Weights of a small mixture-of-experts language model, trained from scratch on English Wikipedia.
Size: 12 layers, width 384, vocabulary 23472, 129M parameters.
Experts: 16 experts in each of 12 layers, 512 SwiGLU neurons an expert, 1 pick a token, a softmax router.
Training: a variant of Adam for the experts, 8042 steps.
Below are experts of layer 8 (counted from 0) of a mixture-of-experts language model. Rows are named router (the router's row for the expert), down (a neuron's output weights, with its number) and show model dimensions 0-95. Each number is 500 + 25 x the weight over its row's rms, rounded and kept within 0 to 999. Numbers have three digits each.
After each expert's rows: a language model's description of what the expert responds to. This comes from a sample of Wikipedia text that the model never trained on.

# expert 14
router:494520524514500486452523523454495529506498495474475504546506490501494520488506519474462467487519493494507459472510457463527486502489473520446490470503521530527497491500522496519516494475517521505499504506503487518507488476485484529485497506459487511510523457517508451480529507501505506466
down0:439466447514502511486505518531533484469519474506473519464532504506522503500521495462520488546462529513484484507463510537524492481471530508496470513473534491469509519467502499495492473501524511541503495460508490511480486501494534503514490483460487508507484485498543511499498505497484491505
Description: Middle syllables of longer words and participles after was or is, like inacc-ur-ately, mir-ac-ulous, removed, located, born.

# expert 2
router:465524533513482527444502513455468533476513519491462496539459511462499523475488500490473491517543483478497508475515495462496499494495488513460482451497488537536497508517525540513516496488543486481525501502523524498510476473492512526474496536496465522502498446525464474479516482516510483504
down0:505505480464496479510511513496486518497503540516507511487482453539522508507495463468501512502499530502463522517482499492459522484486491518470483546517490502518442495494474518505509482494506482478480455552490453504498507500522481502511524495490487525476504517487442520539485480546511496513
Description: Spaces before digits and number words in tables, ages, measurements and versions, such as (aged 85), several, five, 000.

# expert 0
router:479510513507488522454505518506462545524536497513487469516489538476524504482474512462453488489486462473484483468493467475524491488506460517451532480496520511536513480511524522511552494499544484505532490504513517519537487493491510514485486507470472509494513446504470425477522498513529502496
down0:506533497498484484523462496507490509542464536514458472471521467486537517473541492510478505550516489518499514548507484521491521453556544479525491480495466472492527470471464538526538455482518443490499509568515529521496495492505501512484508479462471530498486547484562516479504494508502477481
Description: Plural suffixes and group nouns for people or teams, like -s, -ers, -ies, people, players, members, often in headings.

# expert 4
router:453516518506503522457481520503483530508508515490466445539465509484488515492451512486489496489519477474495495490512484473486506486475488530423499470486510532527490486506528530499547472483539473488536483467516514482505475476517499516482514542492495533506501420543476440484526505515516490485
down0:469561495453512478536477506507487497524509463480480479521507481421517467513477448509499466495516511529497523490495478474479510502476508520510498464507523504544569500500541475502484480487549494520510517544494473498524507488523514517498536522475469528510466495469517501496469534504491469532
Description: Capitalized name starts and inner pieces of personal, species and place names, e.g. Blyton, Nazir, Green, University, Lankan.

# expert 15
router:478549528480471516470506508484470525500531491490500481495482490497496523494475509480466490513583474488490493499485517472516489493470477497424487463484529542521516509507530542517522489488533483483511490509513540498512478455521501539477502524505491538519508466519470443487509528464514483503
down0:501486495484554481543557477489519522514502509491555466471496534537517506515489501498502483524528545480465508491490498504498488517481477498509523490524485549512499530478456466495501462471511509499437469467519481506511528510476491533490492489568507524543515471520524507490505524456489528507
Description: Opening quote marks, relative words and conjunctions like which, that, where, because, all, plus open brackets, percent signs and LaTeX backslashes.

# expert 12
router:449514497513491520481488527462482522477510506490491462510493490474493523497495512478499500500553494458515471507511472460501511494507509503448498466495513549515493473490519529520530468470532475490503499468531520499483488489480486538477497535486482525509498450512511457476516494502511471467
down0:514463514484531512555520498469555510472527567486533518488490513491484523485490516517518505515515502504499528532507490493508455523475483564498514530523517503498500479522476525516534525509482508510513532547524533494504502507566498497448515489548467483496475514501528530525508543460467499477
Description: Leading digits of years such as 199, 201, 202 in prose dates, tables and film lists, plus the space before years.

# expert 1
router:467510495500487512462502508482465550502486502494492488528443506475476502490466499468468489522501485467481502479492502447500501509463471512442468472495496525553494533537447545507555481487520454486519497500541500481486481468511504533478495521480499507504508420543479460479524514515526512466
down0:526507459515493451481546512490502505499481513507516469512453507540526497513491496476494500497545464510506499498527493485496507476502513523502497491499487481506540505477498488494519498510479483498515535506495534482480468480490515473539477483499464498496524490497514532492527480491509453488
Description: Commas, periods, semicolons, colons and table pipes ending a phrase or list item, e.g. after names, dates, and places like "Craigleith," or "February 6,".

# expert 7
router:473523517502512533451484511491493543491509513478481475517496483513467543470509512497442477531523474485503512463510460456534501514460462515485494455470526539531504477537533555516508504495531504478514479490499523508538485485503515516486478519500473506491483449524482446477505517476523493480
down0:538470517474491499505513491479536502469489493520513539496459466479559476516549491477476502518499533484528535485509491471501506503534502503471533476511491499481497483520482499513468545515495493493519485549531498511434511522505476498523453557481496484498557500467482488507505517485515486473
Description: Word pieces inside titles of films, songs, albums, shows and plays, often capitalized initial fragments, e.g. Gone with the Wind, Any Day Now, Unbent.

# expert 13
router:488506491512488526453485515495453550486514492493503490541459468467473518479488499474492491508473473484507500487509490448509483503480466526462510459500509524544505498517532555514527499477529491485526500472494524466509493489508500528489505536490492531490512415531473452479533487464517491488
down0:459500512527493445490539516484502483466489499489495500509482494466472511499515515541494541535472516527505537517512509511466503502514514486484524479527496488524494503496533515511523495508501466500476493523493549427484506472543536451504485531508574474479529481503513512508484463491483490482
Description: Word-piece endings and parts of personal names and place names, such as York, Chicago, -ford, -ley, often in tables and lists.

# expert 6
router:451524528483502528427485505491471528510524507497509480512493551473510528490484515471467468520556488494494498468475478459514505503492464509430499467487531534504498501513533560512537466486522482473516490491537512464508498496500472540466489517502483527517535403512496429495531508507512471490
down0:465485531472508468535457468549511479495517501475497523517478474499502495520515522462498521497490452505535522493538509545539487501450542525518503485494511479473473478532545523472564488520469496488500494549493520480465484517558470486496507484464557500479501521527492462483493492524486512497
Description: Sentence adverbs and time words like also, first, later, However, plus month names and final year digits in dates.

# expert 8
router:500513531473496510513517499500462582504474524483478480508505471482477525507465483484486491481562490482474514476495476476504477537465488494485511468520507527538503470460527516498518463494479490520520480488523511498506501488485469503513513538504476523501502473499465494486524494513492501479
down0:492488467496468526531521480549480533509518526470482534489529486552506508503501553560558491498454508467514485485488492536491465485480508496518528521497469516497461501490545496523528482517499463481492463464515500485467474520503491457508482515503481517501502507487487524527520468477483479496
Description: Line-initial dashes, bullets, colons and field labels in infoboxes and tables, such as Born, Coordinates, Preceded, Phylum.

# expert 11
router:470509519468481517470502536468458564485508512489484478512486473473479534495456523478463489522567477470501475465495484487513482483464466512444458470498500523566524491498482540517533518489528500490521477518513502494510479454498523540505496520492485542486492448548487461479512492463525473459
down0:518492488532498494463512524499495483504515495485489473498544487502488505483558475486477493513474499453498479520523512487543576510535499447517538528519457521515487538473454489482470460505527503500468487499438492491505519524508461520479505529503486518514489530498470467485539460490501534526
Description: Prepositions such as in, of, to, at, between, during and against, usually right after a noun or verb and before a noun phrase.

# expert 9
router:463514504519473522460486511492459522500496516483479480521458507473456522495465514482477518502537471460505507488510497473489504471479494516439465477511518525535490486520473530503554467482523505490544488485544507488514467476508494521483521526487491530521520407536478452470527493497512483473
down0:510531502501485494454494474538525471543546529497491525497478500514498506536518514466517494478516549504470536486502510524470490497467476486517548439477506466551497498508519442491460482447460482489495499519465494550485479490478495506516499466498496520535522481533499480477481502531485518556
Description: "and"/"or" joining names or items, plus table cell pipes and row-ending pipes in sports and election tables, and compass words like south.